config = dict(
    n_layer=13,
    moe_layers=[0, 1, 2, 3, 4, 5, 6, 7, 8, 9, 10, 11, 12],
    head_dim=96,
    norm_place='pre',
    optimizer='adamw',
    beta2=0.98,
    batch_tokens=[65536, 131072, 196608],
)
Below are experts of layer 10 (counted from 0) of a mixture-of-experts language model. Rows are named router (the router's row for the expert), down (a neuron's output weights, with its number) and show model dimensions 0-63. Each number is 128 + 32 x the weight over its row's rms, rounded and kept within 0 to 255. Numbers have three digits each.
After each expert's rows: "raises" lists some tokens whose logits its average output raises strongly, later layers aside. This comes from a sample of Wikipedia text that the model never trained on.

# expert 4
router:056103115126117198158150091115157114088047116100082136118121098182139106157163168085140134155072156157117140152182153101129139134153172087133125144177119122128138131189179094161137107099091095
down39:155122116128150131180121162094179121104145094138170117157087140143122073114172103106098083126139148089117168169143146139105166081145098144142133125122144125153134078132133157146108143131159149
down40:112123117172144160212150096144104129104095149137131085130215133155109120076114117060098108130071110166119122151075161137120155172170100167074103155114134113130141088119115085130110122128102124
down41:098133148145073134148075153135159136146152171153155116180122102157076081163121132129123166140137129141151130076113102120118141119095094113176128104183073117172119107098145047099079110099114129
down42:105118142111075112148162144127114099142112159128110108117142122171132121113123149150045097066120128074098079171054175085129100139170103147158153148105130159162108181120149124112147124133127145
down43:131164147198112135079112130139106175097131136116105094113088097102155095174167076207128104170120126132107161196162182104105138130072160097109151120109165146144086129132105130087143140061164148
down44:133113089117100176164111162129181111167166131122157133108070086118133108126139111145132073162128124085162126164189114054105154125129091057119121073119124141087117086158167171099150082147076141
down45:115069129158101149144163187134086165116088105117171151096145150087121142115141081118197092124131197103137135170099171138120101110173130114110160166136140193119054107107091071185131151127152101
down46:160156126097143155095066126129104132054172156162118135082152106170137080138140102088131163124153109148183102100084150105147169128100157104133070125149073063164099108115164197149136118112150124
down47:102123123118137122143154159161144103117108091168168144104128096145100166137168130170169078099177094101114102138123180135167147179126205130113130073088043142095091136134075115146120144188127148
down48:082085148168121132125113157095152134116128141149120143177146156110144090109086137145161129184127142102134201129097054059183117140104102140068057119140146132132140113098103132066057133154077172
down49:122177094137155066185142139100189151145096123154103101111177120145122169129141116157157124100149110124191184139075157131132098129095136100158114075105179137118118147143098138155098126109150081
down50:101146208128128128142141104070112185148091152154121109097121103144097102129098127201165182125142143131094154116137098176091108125147119139154118038108165117117149069157147113116137194167121113
down51:126091149196161153142159103103167079147150120116141123175131152139136146153117180141136141118086123134114205155104174054191057123100067163134133075104133162037103136129110104095153202112101093
down52:143153168175154177109171134104186120138083090151166149177091131148107164082178132085182069138082112103130123142170128125165102081149124142086111124091124162074092114055100126135112155097151152
down53:135173123093169171113140181147159167150104162115176129155165104124083145098124134058155149148151146170124138066089131133134074153106074149159129059101103199125158152194152123109117120183122175
down54:139121096105177114102092145113131128172149155128172124134130052124128157099130140183121116102154090116166147110120092094128115135082104138133146137176129081110119139114142157152174160123132122
down55:101129143095102131181188157172168121053171110141143133150139165166109124100128124125151084102104094085153191182153100123106087181092053103147144173185126137092069134097106101145119108119130146
down56:103094102147102087092138156165079202154148155096091189130142111151150045151124150129119144138152191150153115153127164106153138133194100104084120127123095117190142073111109106126121115167091122
down57:101154176108111167168129114149137180110107163095123139140154156080178160148133141122072151134184208085105137146099149125168072112106184134073103105106130145105112119145178122174116113174061132
down58:168092113066110105129130120160091119167105150136105121096101096164057074081037125127135078135092060118150131130153103122099112179168126120142148152091197159188148165146061131097171143119077140
down59:125152134116147110150132126110135132164136110092109118147130130141168129131052159188115115104173148106138185063096126128102093152134115133109223081115156159102183146153127157141160124136126086
down60:139147187173160098117078122151175134160134116093153152152111129141098079101135104138168101163115077184107075143115185124153126072099092091136118134145127114169196121166157154097085115120167114
down61:108080159109103083150107078095124115104118096130183141128082114095133173195141148181144117151071154141121143115099158113153119179148175075112131091133109136120115098103117104146136103130174169
down62:160103122066156124175210140087156169140151152131132107101138142082122132101034134135110135142118086157113208099127158171129125133148104105126098142115117153170142098140119153077131154120163144
down63:148128153177134137136083106085107134080113165149128081158155055104053140110167105147176167089115114136111034113126160150157159156121088171098160112148104114092075105112107091136106119193165137
down64:069128141169121124154157126109133065116170064102156047152099130171174100142115157115130141184177121195116165123147128161135111049183124128116117116091173092150159105125150208121200088136072117
down65:088120141096126171136067094094186105110123123111148140116159174118169073204127100151137186153145134111149170143129119104114128087155204142158162131102156092111172117128140143109111158164135119
down66:097077096136181126121146096066130075086133118156108164138148189141161166137130078167150138173123126170114114037123110162116087143142163108103107157161160122163169069155152101175117118138115165
down67:145164120135163151114133138163144130104148151187127162129082099070146142126098105129114125157113105033148111213125102143123160092170109124124054083150162123142186136092089073098209112174166163
down68:087224185124098106120117094073119112166148060092153134104106176111123107154141143091077139113130135206147046111134157137149111150106211134152084138153146142152089079165041069128148135121118081
down69:147095106124163083120162106184161111123099178242122167138145129126114116176104106118150160141152085122149134175126113075091145128115166133216090152182144091132164135145086159117062092147104158
down70:058098105106105138135143175142158122164131152139125093098136126157095137080126193129108110160136165148142100095110145086084123163105142125083090140140153122162142125078131141091133176148143109
down71:126130115124098148165104067075174112179177103110094083142098086122103086138130118096151104136105205082113152184151149169144136129128109062098105198133163157120092098111116074171113160085106185
down72:108125197107152120168210141116158171211139161122101128072130131155164115153145151107092144145124153127125107084098131165186077120154144117119148159120112110095111056172065134158123164135097184
down73:120112096177095134107128174139122122160116104138125119108153117132129083095128139084109105114132133181095056086129166052096143122124129116115148142179120097118108136124167096104147142123122128
down74:099112129115139150073103141087181062116172130117126116105152131148080124104090156104109089110162079147154135131103213130108132086092078096108112086120145114088167130145101136114051160146186131
down75:118182146100130195142168124085114136148131101130150135068092124059096107115139099166151116090125096083167170123134120105119053077108206212070046085144165182073089136072145098128153158082154171
down76:141142126153138114196135138147094137169104157089043116141125168220157086097142131107145148114134153124070138129146124122123114119143090146108115136152180161116147086110111087175087111100043085
down77:135095135147142102101115102105137162114125162089143133127091107133116132154161059144133088135147172165084094157112156118150115122166126146152174138091134141130102078121163099093203140152113131
raises: "-", ",", "s", " |", ".", " ("

# expert 0
router:134139163128079190111171136112124159183157123100175081063074172164119184132135106136093089104166107124090095106103086114096086150149133119147131148204113151189113122095106120085136205149123113
down39:197156052161122147172133152041182106104172180128118156127155134122165141131093161092183158150186137105107118185097154086163087201072125136067146117113075132099152122152207121116127066143095140
down40:106095135113170087099097125106126141123208143099098091169101124110136069106153169139115142094155175132142155122136118117124190146088177097128102199173139155151162131131138115113153187108103110
down41:136157112097140145140093097100185123142144120128140139200119098169113170113084083169117144162154116146196119175172165147105150117126168190150118138157101032129162164082128160124139169147117159
down42:093069119087184156133094124138134078073121118114126160106139175208112151094083119181177061134161158102130146121150129159117169137158084148097144075116137165127064137133152116087168130112104177
down43:114117131120132100135144117048136051128139177167163152177127143134113085164153110114120128079169145107132137104147152121191140074159106109148161159136103060106134063104083122142141117122154117
down44:118135133150127122138152051175139095135168162136111071143085123140159147090149148133154135150088192110150082122077114126112116093132174168137081165134145103149059224109141111082156177118118074
down45:084084146123120113124183153109134059129091142169132095133113111088095082116151086081102086049141131099154043145106163182143141138092180125112126177117126134145150037152131122101125126121143057
down46:200080127081183140121095122186144112172071117155118082143151136144144086094153115099155128076160140138101137096156151156130141162155137131105130115153119146114137181114124079092109164123152122
down47:058171133167088127131110077137174155072146184163118086092075091181111163075088132072138095091131099117184164126144178137114101084174119158138133091130114110105119136112056119097126139130132099
down48:103179153164090116112099140137094150147095173127101102123087116104185120118155102112161121098176130165143146090149108139156111129138112109153149062191109112146160134104120185084148193135137162
down49:108133111092158138117116176141166177101120165085055163113110128104110133146121124134117157129148149087127054122089107163121162151190110097169087106149095146092159132154093100123170047141170130
down50:134127086100139129118148139105153090095172099090086142166085118151119179107131146127157149114105129075160189127122155136113156122144171145131083149119119124131070116060159117102113189120171129
down51:164213148097121106106214073079118146102117193116148085054176119123102061122168137198107184096130150160085135138088184107086108120111127124101136157088115132128171193084173101117165142129132123
down52:105107109116101130099138129138176145119175125131132170148154143123114103157114138154192173145166158174117111063136154128122109144134124122148183081125161096094156147103107131169143130116221171
down53:117132202123115100143130158169142124155102102136161147152133090088112171093165139138101100136131169160151117083109155123151069109125075112083086140042178092188153116130130096128164139071044146
down54:114093109192092145113075135071108050132083098097124092074104109122063082127094101134115140153126079129112123130184162129097118071128113116129123131189135161067107121121100134150161143135126142
down55:100206099106118126138063126115150153096077071172156141120153107122061137118189105139161141077147156104137064130094087167112114141164120109087105084164025150104097113118115091148169173118159140
down56:115146113194139149122157102114097089099051172171107105157162120103127099113085178117123104154146109150146171177091099129175136150095115146109132169131159143170148122118167143128131155158122147
down57:097120142120141133114091079114134128062074137127105086063159138174134104150135128120161159128133143135142118123174190152078141155099076146119135166140101084118127165179084105156083113147148126
down58:164143096200183149117134151110123160149096123120154113086119133113169091111210123127149106136153182134151129178141114180176099105108133078137097106091130081123146173110138178164180102115198168
down59:137177147124139215136079136157152173141103096093110112150143069140135086101116083137151116115128126102143146174091128110077144167097078116123139134128148171124117145149106099129168144151181188
down60:066028149145136095177147140100111074130103087135085137204167132120127062124073114130104103128085146125146082150126166110125145101156092097110160065125121143108167133128132172109104134110100124
down61:117158090127164087151165170114154095153115162122099097128140154080184103135078134179120155146159169144181185181159123148130205134124083138112149222144125190108106149038158171120171118063126172
down62:115134210147156200065179201111104118124079152124156145092130138120165136149160118093143127153133104125168115136113154122158180089138143134209119161158071130175119139119148135156091147134151100
down63:063171169093118165130183156173110183100096111127146151178145099141146090158096116141119145197093090191061214140125163165101116145139131063130128118167101147099130117124132145155100089182081207
down64:129118123094157135125088077137166070132121118116105130107107152147151091106170111221148104123217142104114135131150163093145151108148191132158100120130102137153203139103113117106165170116094138
down65:123149127109145087187112153116086126137077116106089147109124147097134107114143119177132137057085143170057123140096153133141153147135157123175137140127126195070088133087179096143135057138095136
down66:133113166145108154150157071140079128115162127120104141172121164098162113061145136104106086030152145133117107139114091046189152130094172118117132112179117104133155134111133113168125108196163133
down67:098172169095109177156109110178087089086130120157137101144120089111196076119179159111100115100110137121173156130117105098129111163131060115121180083111152123135106126131177153147071149143131129
down68:128123132104159155109158136179111162134144151185119143134156155143105094128161153098122097131108116134099064145132144172146145129133154107146142065140136121121134100163144141147162144146114159
down69:142177111045105129062179151137173054148146106124096126081146129108124152148135130120178171150189089158127125094112163142160068108172126093116109129122134112057155150077104129125136134116132098
down70:070110151115082110101115187136141090137140154168149124099124128130139171142177142204149089144197159111164174131096124117187130184118102093161089119066101134127067155095075157095123126199122135
down71:045135150098130152130153114136119066137141208140127151141136145095139245131168158124112049185137141139184125090061129059165126122109158147125118058122127139143170131160161112188101136146106133
down72:092101112129115102186112089154168166130116131169155099107147111139123144097132121172168063161102109120170101112103162104076152151147168124150182121123130122143062146115104064111115070131136141
down73:142146143130059179148091168184149181115135133134133125051132112123168171100148175134126131141084115115154114114098129136078168125176168133159179121056111151156113142113163055101061148190161141
down74:134093109089122149164116187150092114074140090132121136209130080166105080153111056175157155131096088128156124116133093111154107029124152159106147082145083144145163201114115169178121106139141150
down75:122140111172088119097064187143128160135164145151141127135167098182080147141165106116136168098116102147155078218126168162104056136160096102135148115075064092087123130122102087105146126099126162
down76:108097141163144144160141161183122155142146107099119150202187188118138128103153088121097160084097101118146136091131128160115071083056112135149142107155138143147199104099174103154170096144133090
down77:155134128139128126110132056143118171169168107123169162125228158117096116122081102144132159130152092159120106146163099096090110169110106140186109123129066106134119079132138176173171144169174141
raises: ",", " |", " (", "-", " and", ";"

# expert 7
router:147075106093176086163069167159071167181141116127154204173161106103111149106120106117150148095154180158159110202122132148101111153133119149142177155116158101154136133122077142129180110070145178
down39:181098142131139076164117076139157121194115112133158140084144149104214121143105140105091141157129112151117135116191090073115110143121176134046096181169148124136108088151189108087158133165117126
down40:146065122128098171101143147111148142124119164090155163106130159136156126162117130141135112140158114114123155140099142157157187106151124108099088117106127159107129072093106078179093005169141099
down41:109146157168193115126163068152122113068151090112100108177146161144122111141119136151163225114062075114182084091133148130194156125089077145140136120177155140145104209126145123121114137106196144
down42:164128156151159094097133123107116164071103094174101168138148117131087138144148103095133108123143089213124202133174177155115062083174151089128078172065104101144068127213081141106139135175130102
down43:204181138153163138088082169112125079203136090071136100150106160093140145105140165171144149104135055139136126123085127143114078131100113160123107118127097135137101042154110140124184122113039153
down44:092143192076150188090101109101090133101151148079106091063175079092107063112170122122160121098108176176145135118067125187135091103140119130115150110164147149155166119154087125161191177056159120
down45:141152102156096151126170151134180044137174095090106127117157205158133164166096131117159074098111126100093120106116119118209086139137150156090156080095153141081104137191146088142143135112155154
down46:127144096103158149135178076116204138101158116141167120161121104071166089181114149112170092117132134118160124119159127144149141082160102129092132108129090157061079164109067190131090194108089059
down47:100125129102117118142133150175093081118164127121050119117077187198139165195094182151128134072137109119095151121103139151142157135136156184127087130160121118103062160133173131128156122160099116
down48:134081166081129151120133105141167146163104099179169089158106183088046204104170098120192160106091158153124204127091120124117103112086163150129123139130140171174153164127090148171146095158095149
down49:173186145187116099117106135137175097080134122080111104091153112102174092134078130139178122100163092147116107138190120209149094146154126114164156108127120110102152114134122121128089111139168112
down50:140187124137135157122060177088141154128079115156150108139128111187056090122034155096128080157091213071090054120148083068122141132137135113096095140143101172129109117152141123166093130108134157
down51:160138134154174095123116191130158124174120126116144142146094123162180154133127102102192118148098124174117107112120108139123110102095159173118108090151152091164087137125147138140145104133076125
down52:095149131090121125139101155144095123120092141151120140110100162130106120195155170161119160109185129131121176160124121062129100190093088132157142071085123097152154087105087167145126132180178126
down53:106074141152101121163105098109164141103141142126160150149093183149089120134192147175139149133134185094169136144162120146141217095121130184144179204093132078104106124116137133092107147135141099
down54:123121141077127162128176134078136171161133071127138176142147112090118104135141155115071044088034076100096154111112088103113118135111139131118103126126136128140129065141108178100051178120113142
down55:100151124140115096105158104095173155118094143125112097180131131102088132140122156111102172118118111169131148140094149146188130121122140143174187132116137181133083088172099086117140115115142147
down56:154059078137090137148167134117147092131116193132126157103146137105138096145126156079140146144138083190098051163084092151157129122154080095137168123116137115162111165182124118137109120083070100
down57:109090123132107087091150136127147101123071111105155088123108141139088153152146147091096130164114151146152123174103137179121091148169107071084111140143121093184168084163113107084162085116144219
down58:175094083112123141168089155161148122137153137141138104114188111136151178155138182101108094203155169120143139113091157119146180152156131131081173129093107117125121130080059135140145125144157104
down59:147117108104137136119104200148137186136101096115105063212130114173124161092125168073143160083075132159130162132047099138147125172107111136103120127128101106103199133094172154177139173068145134
down60:153058064093098124164160150124112088124088224104138137072119153145120088182135085148149108134133158136145168183084174126132133106102120190122108143108094110147089145058156073099129124087134142
down61:142159145084116126118131172189144103103134127076165098093135140185064046120125170115106114166068171142167146135125090137150157158171155200109088151130119140132137148147204124142146132212116099
down62:131117089138184131109104208139080133088075113121151145121101120195121128107130132136125169132097162193187156122130078099124082101149117195138114196113166160137141097193127173185112095173139140
down63:090066126124116083117119109109115128163121147123135137097046148143160139111115128054102110140118167149094144094185165129121121127116126135152089131182122148131164072196193153092150131132143148
down64:133158166178124111132090171114117116112120140137153164126128157126138150142150121194150158152163150158170177155109160120104096125111112116116099155128141104139187168106152127122141158136129113
down65:103170157148134138138093121105116130099144146082144113125109131125153139133117085129161101156131089107147051180155180137115155203161144096118102134148095162172151137107099146116134125092166126
down66:122133079131114089122111150159101173040122205181126132107154109089102119113066128170090161131144162134071134123155106116174167125067066170152170122153117192161165103154086103123133106137104132
down67:135171150121117140175136122188103160103131123079131139123125103114087160142122140149091105137134158104169096156110108093083109105148139100151137149163154102132182186167147113155097113133134107
down68:158102107128176122128125124083121150114118123197150089093151126128120054162189145113138102121106086101108147105149090128103078101151151163110134144121149139173093132220137133121091144137118098
down69:164137132131108121166168117105211132101111165119154160077108089101091120106123122166168139176147130175125129113062139096112167093191078175161097150117147151118172145068145136127189092115119082
down70:152150093150115102114163166091142163132095123126141121121143150178155081066155124111158125145104159148138208146049158128166112091086139134098180113117116082149129103102124094110089111143166184
down71:125057114120131107129216152161169151138150148160135140150077155127151187102174123188105041085075109126120082113135098153135200144138185128147188088154047129131091097137148141144077127182169138
down72:166171130133143144182119114106115144141124166146162142164047176119158137118137145106126136124147141146157099139113128127189156129105169137108143168105161093116040154162191110146151064132091117
down73:136109199167089076119183134031128120077164203102168182080129097167124088100161111129133119137116128138114123107151128126106166147141093124103159081148117118116124093119200127092120138172090107
down74:189143127150118160115129089098145120144105170128122140140088166121109198112145170088112116098135116149122127151177163133108147152122054127132137154129077107077165099164152085129071194098122147
down75:131148098140114115212119113117134067093178143125115152181176162120083193137128112178076124123165024119126142099114093155137150151140124125141135095121090156195134072188101152116072146115110117
down76:100129136146157157163099158120165164176096148111153147125099109151144175155167156141127080113113129074138158136151140134132133124087108116131068131114119162137160137148161139170121121163099084
down77:074186126112137137189105089097144130109109122143177120114105128111186191162137125137082114130070093145142101150082130165187100167071110119170134120098116133163137160101191185155170091153136064
raises: "-", "s", "d", "y", "t", "n"

# expert 3
router:196194121104110108088130140149110125095151117132113210090129168149171114108079141095169130152172121080124123067135159086109140108105087137111107176088125176099106105163124150125065154140102128
down39:114096093125140125144146196185123151128101148140106130099158119094123076144213110102063146089123119135185166113186164059056082138108107090159181155086160185153163149079128149137103104052112107
down40:068144157159093143130131150070150097115103154089081170165110175108092148098096113161090114121144129057138086113201118077187089122103081132201145030090116170104154140109140127131148158158117148
down41:087095136147121130124114132150144127118117161186086140091117125136131147179144167096117122146074091150135138165174089194108153137126164102135067142131093144191149091145092076152152114161134127
down42:105168167080146046152181136098128136050123166079147099105089145169124107147140158116146173118195146144165146145134133153064133154097074167134174094106066112132113128083137109117104154131149117
down43:133119146161086160159168134151157061096092130136131151126053170146093181093168149116116153096155099076173119086164122139103142129126083185176160117159082138136136131101152131096154207176094135
down44:144135156109116099040117088064126140171142106097162137152122136108090121098143135136097148111108126185143137172163050177111181069152115098167134129116131088130156161144101131150132173131132148
down45:103126102125168145082112132141140190097076183089117067109104096083115154113158146136104131133152118153110085150101191097101174163097139162129129154159184162160188160084109164098147108100155057
down46:193096189132121107144094115148138154128106117062163092119090119096099118179162077181134158115130116131121245125088107163160153145140102207174124165093068165089146119105046093091083064155118102
down47:158103176104128128142117158108174108083163143147100160155140131160166148121179095104074126195124073113053099112108054163079149162163170175158147112091153154162129128167166105119117125107107126
down48:106165131088185091157156121138150180157114102152156123095078091110108201095089111111121112121116124154112135100122109182161149139157134136106131132120144095158175118077139123091224113140143151
down49:124193133146137114025106072092138125119122085124192079119142104146180113130130149132140090122120118128170125116118186122140136183139055091126115053134091115136189136169155124121155158120114155
down50:085177183106140196111114119142168169156215153185119122084152137126096109173108091103092106071148104113152145106137097121120134081090121166028137181113134111151116177196131207089121118142140146
down51:073055143160139100163131146158132163139164184137160119082122133135134041083094135086115119132146151152112115145093136129134166114102079165122119151146144149140133117145137121148120080105132149
down52:158180175113104177226129132088133139151168146085144134153139135094099106142151146099085145131088046174129176201129159096143137144090135155041096109072124087145083133144139132126118125083206166
down53:167199095129162109120161122105142121125096060120092116090163154174130057100152108170129125140105120151162097117112116162154066134107104123162112102135104109106186182176108120131136120201132134
down54:125138131071096160108142190088142028107068078147083099158142100084152147136116135144153143146117133101097134093105176120143152134060131091126159160198108088042119083121122103097115101123140125
down55:084153163134105162092227157087134198141134121140166106094167179177079083087177091103155165140141139131131088133134082182122095100132104128153114131137120112101103147143165103091146121103122125
down56:076207158117095134133120105085109109113106119095144146035135134120137085140178075106090128202097171173139119121138121094095133151102098096105100134183107129147131124133194124099138091097163127
down57:168015100136137047142222122067149149132136148137115154172145157090092145146107098126160155075159118110095144139118104125100077089187106175110149149140146185112087095127104103140137111134086123
down58:118147149135153137134133128086115102073106129119113108122092111146107144156065159146095142130147161077165031128126128094124111165183129126144165186129132067151178120101141103144150129171151166
down59:134100136132162108141093109149106193196150077080060182140159188088140130152114134137085145097135123133108187122111064122201061109135121184076141200155144085145130207112101146134098184058090150
down60:122200084112136118121122150114103081126170099136138072114182132109162148139090082128155086107135104123109123097095204087042091101100126120138064164091134115164127124117069125155087087070172174
down61:118163150103115125118186167122185110141080104146171127124066136097183134118144120130121112108087139137096139134132095117142145224102163117089125147103068182127087153071132186125104210132133101
down62:151114131081147099193114056101122144084103182097134062107149134141083141136125087140141164128165159184158118122113174078150170161107136085175078090128160140159119109063083106140124151106167161
down63:123116171153091115116101136131102141131086141178189166147084115170119154120161148171111095142130089105178101125075113108078137135128105121133125096150177158139084107106154160174126112192104094
down64:109063198122176119114108101166204193198063166127104107100114112134036167197123160118102171121140121110144097110132145111076108127147095124114113102123096082138101130153200131151156137195093174
down65:177146045122147107040113125108106184097159116130153145199153114128098120148126097162098122159142146111097097133127119125068164127103140152132141078166066146131182090127071118132049111168164151
down66:156140096142077102177155075108164161081136130083110082136134175172144104117125174082168195139192125159108098137118159140148165120185131118152205134122164099103128126079167141165170141167119192
down67:162101110105182134152136158119079100163147124136149170120140118119130226091168108141186102178113129147110143150096108176147117121124104146124075140152139167100147121122134149132096094058130119
down68:139141164097135150140134114154134178076185066118084174112112130202134100153153179148102131100176118083078078173135146121144106132105118124112144171046147139103139084063176052076127139129104148
down69:094101133183144167136163087128111103068154114126120103094149087090088188123101125109134087209157130127083092159126153089172099124169094145125142080149073207126115143086099114118135107139130142
down70:118093155149149153167100148079168096132134166059168150139081174149131126102102062097146154127135150085153137124140127088127178207092173114098124103168115160130121114170108099101132070201123142
down71:133099093129164094085113129127176141153185114115111079122142171122157065100118129116107143120119166069168118108098124161109040163103156151102101215134097138136085191170123123114116127195154098
down72:112186149149195085160154151116108095156098137161170124081107168043092098179169066178063136079140132108123159078173134127112097129136115104163137089102150107101128117092096203157127137118073143
down73:087134125120132095104118154119144128141166093108108163127136118099132255130133111155146144108109146255102128162060104111116134097127144129106113137167165142099113105123152204145118131149109111
down74:184108141109128147139141123121108117112061109154131152051102105147170148151123143174071096118123137189144108152104141136075119162060148133142094103084107119105170143116112126122153074131121136
down75:080095136139092119112108148146139140132187129138140135085139117164180250107131112112134118164127120129133084158114143140112114136084109068102147116148162191065151138175199140153082180103165104
down76:117113131125115137147116091129111130075117111083147175144105130150140117139136119123103177125168083156105080094103126136103135133183054196081140151100112179152144198050131176136065131113206142
down77:115120072102129109133144119113141107133110137116207135103113071168085124101133139110113107114108157163156093144168126129136104126104165102170115177144135140125184126135115114141115117184179146
raises: ".", ",", ":", "-"

# expert 6
router:082101152157143094119128108109119121127116142139135084110111114144152145109140138130110114167139096203142157067208103187138147160154156142133120076165147129192166156069114111165132049141099121
down39:156144141127088171124119099178150106085095173117181140118118091155165108091143156105143056111111117113150113188079122199123108094130094137089100172130134151151104159109157192074130147176169111
down40:129141170131169093167097143191171112056105106132106089130128211097159118146085125184208101090148087109116135062144159132134109115063114092115118132107094112096157082138107122133145103141171135
down41:137144116147166121190110066092102106166112103098091130142156131127110113108097123148168068121174080142095155131135094090075132042098121095108081123158122177177129080148082104176137121112205085
down42:104130135070106176083171091154086096137129118152079108142126130135139121085137128160156152155128194089150176143155171138138072126067221109154124041120106159157117108119117092112154103156128077
down43:196102089117080103154163155100060099168094088129111108123154077141108134133186111110118133128132140134145152052169128097171147143153127111124097106144116088073113139144118047094187081131113097
down44:089106152121115167129109165201091114095106182099104066077168161148143160124135163119181097125155096154152209114126110119142090164166118114174105078141125083137151120063135130139121115202112065
down45:091203169089113143138152098141179120144181100119096115178129091137162154171063130137112141182119131153113142132055156126127152139146117151108164140179175124073118145160135095202188150100117133
down46:128063167150126170130157122116201118087061142094146120132031112134115158156185108101056089127115083170117129178101171172141144124117067133132065185151178139090124124117112076167102137117135154
down47:115123126131153109131088128112113154132150117115126172055141181101156151142147127100168146101096178121147139157110116158113104115105098166043102137111149091126084167103136114186120156127115158
down48:111145083162094119177127159147140128137148143139111154107183229124117201123140110162105145140126149124200174113126130148154147133102073092103088068105164192094115163118143169082148134103098120
down49:161108102097167130118092177110124152061061152120176118174085128106111142194117163135096186110090071122085146149135121095070131136140149130137178134138135088112137111177112137166125130089154152
down50:189092102129092139146151175122171097081125130126121126163180075154129125152204127099165142162132139118096034090106136108153135125089136155100118150120130136165129142165095112069132206151137088
down51:185141172093148150143105127145174033069146140156152110156123170116149167151140102126082159155179206149123144132108084172121178152091147101126118137111115116113128178082098138127115101126115188
down52:221118156099115142070112142125160125154154095080136149159158121149184098090157138130113100091103125127126148068121067121073151139076122168112189135117101114156122173138153098195147159087144136
down53:168116121131135136140143057132120111169139119141142094130161165196101113208123191104161147113107159157134092122140159142127174104152128149117157119110120147110123105080149028164177117108121155
down54:075111129134172151111104132094098179150113141159092063144120067149103106144095086126114128071092212158144087131137131135106162115144110126132151104144100134123180088149144126086144142140116198
down55:108115174140180064135129135129133125131106156103173122156092150143113154075105128163130115112143129167112126115124138145124079104050191100085100123123091141126136112158114127127111095128178154
down56:116127173099101126149064128079172120155173140079106106128126143109153167098104107141140101130184105116148134129180158136101196206094118135105135096165099178142153141103136112127083138081162056
down57:112176098160145106148118082135136093140123085153095093170131143142109128130155101145145169120097185150108115060115157118133120134139087178174085088122193075143127115116121114172123111116158137
down58:089079112051091117098161131066121120152125123072128141123096112168165084058063113146102104161123120092116127075125178077143116149075149089093093119134141161152179116126168180122118231116118120
down59:190078165150164136061127094135104122132124114138127133193095155119086151093141156102160096108132121163164101096128137125155117121128140127105102142208145180099099087093123136118096137116129119
down60:144141124203133143163142140111135114088104107063115084168161113132146072179187102089085130124109097154132090120162112083127143086131191126126144118132165149146146114098110109129129155055131161
down61:114168129080123131132139107068102118129134143160130111084132120108140160067121131114130142137109148082066160088075120113127160120147121132087098147178127157112071132085110149105119111096131122
down62:135087178059154067158161144136213132203099124151116113182120113128167137162126168070173101180056143154080143104136143138162184124140152100197120066167118144144189119114065149167117147123135108
down63:106097114153162137140148125070107188081148117081158110160152096149193094111123143155171140232104167161112157181119149150119132069197099116110143132143115126123122083096127122125122138111116128
down64:105103130116166157162129122164115158091110156119169175128061142140081096104110092175149164114136065056129150178115111140156095144064156120077146147154103204106102136128153158151078110126151223
down65:138084128134130174154123121107106146154112156102131124150124193129107205146202145145147180126096133133122174096134130147061170106110101127074093146091129129105156141108060167082133196132102114
down66:164138110112149087113156158146089124125071086083109139112120132099112097144166183147173121117160146148040102144117113126124173140122069142084132065127115151140125099161165180073081135163138144
down67:113155080110113152115135158128084172101152108143115124138138118091143127036136158133090101167091089063115062135180128124168125157114133119078122140044104113136119133177095117070128168142128113
down68:127162105104130094092088130144143130142162152173116127155137144136142156121132150106149169117090122122100155118122119096144116173102164144212033081097107129118079160115135102061130077185092102
down69:111172146093103126105159128105099133096106104168131143163117142160159105155144028148152109154109126138120079100117124225150154168091131115062108159148087090100090135108152115091094117173128158
down70:059083182101125100078112071133120206124083090120128183140185129139106142103080107159151149152109153167123118136150102098115183130140124106128147122106145166202140173161122179124122147146152142
down71:147121068122157123119078145156131098134140091184171092174109113155108137144171116116139130132140122132164146149128147115076172150111105154144085129132104060122182137164125147185072162157177111
down72:143025117140138107142133097140085038132146115142087147161134118150132150080207152158076087110143140108128128126174141123107100090113009112124139118193133073154094070131125088170170104142137137
down73:091186106075153102175168050139152151178132115125178092111104137112159093127091128117126123148112140171104177044165105144115102194150130131101139148105186140135156133139170151153169104133104039
down74:117083087114160108121140146146097153148156156140153129157166136143115108141147186172118153203181107155108211141118128133101087081061128135115172089155122087107101120143074122120143138115088114
down75:090208143142123168096159101132142084096163136128163160187186128104155161113137138156152109153111156112130127143120115118184073129106121142160138178126045096129108134131133137086057107108160163
down76:068081080122124151126128172140089141113110106136166107126160169110097184139131130114174128143082123064127133124130121110123117113155123142103091111039134117143103142099114126131174119141121190
down77:124130109130074149075092145132147072147135086084138095127145132120122063122124122108113128143144175088085118096136074158107163142143144122164184138150077155076108158137100098078075105149149114
raises: ",", "-", " and", " (", "'", "."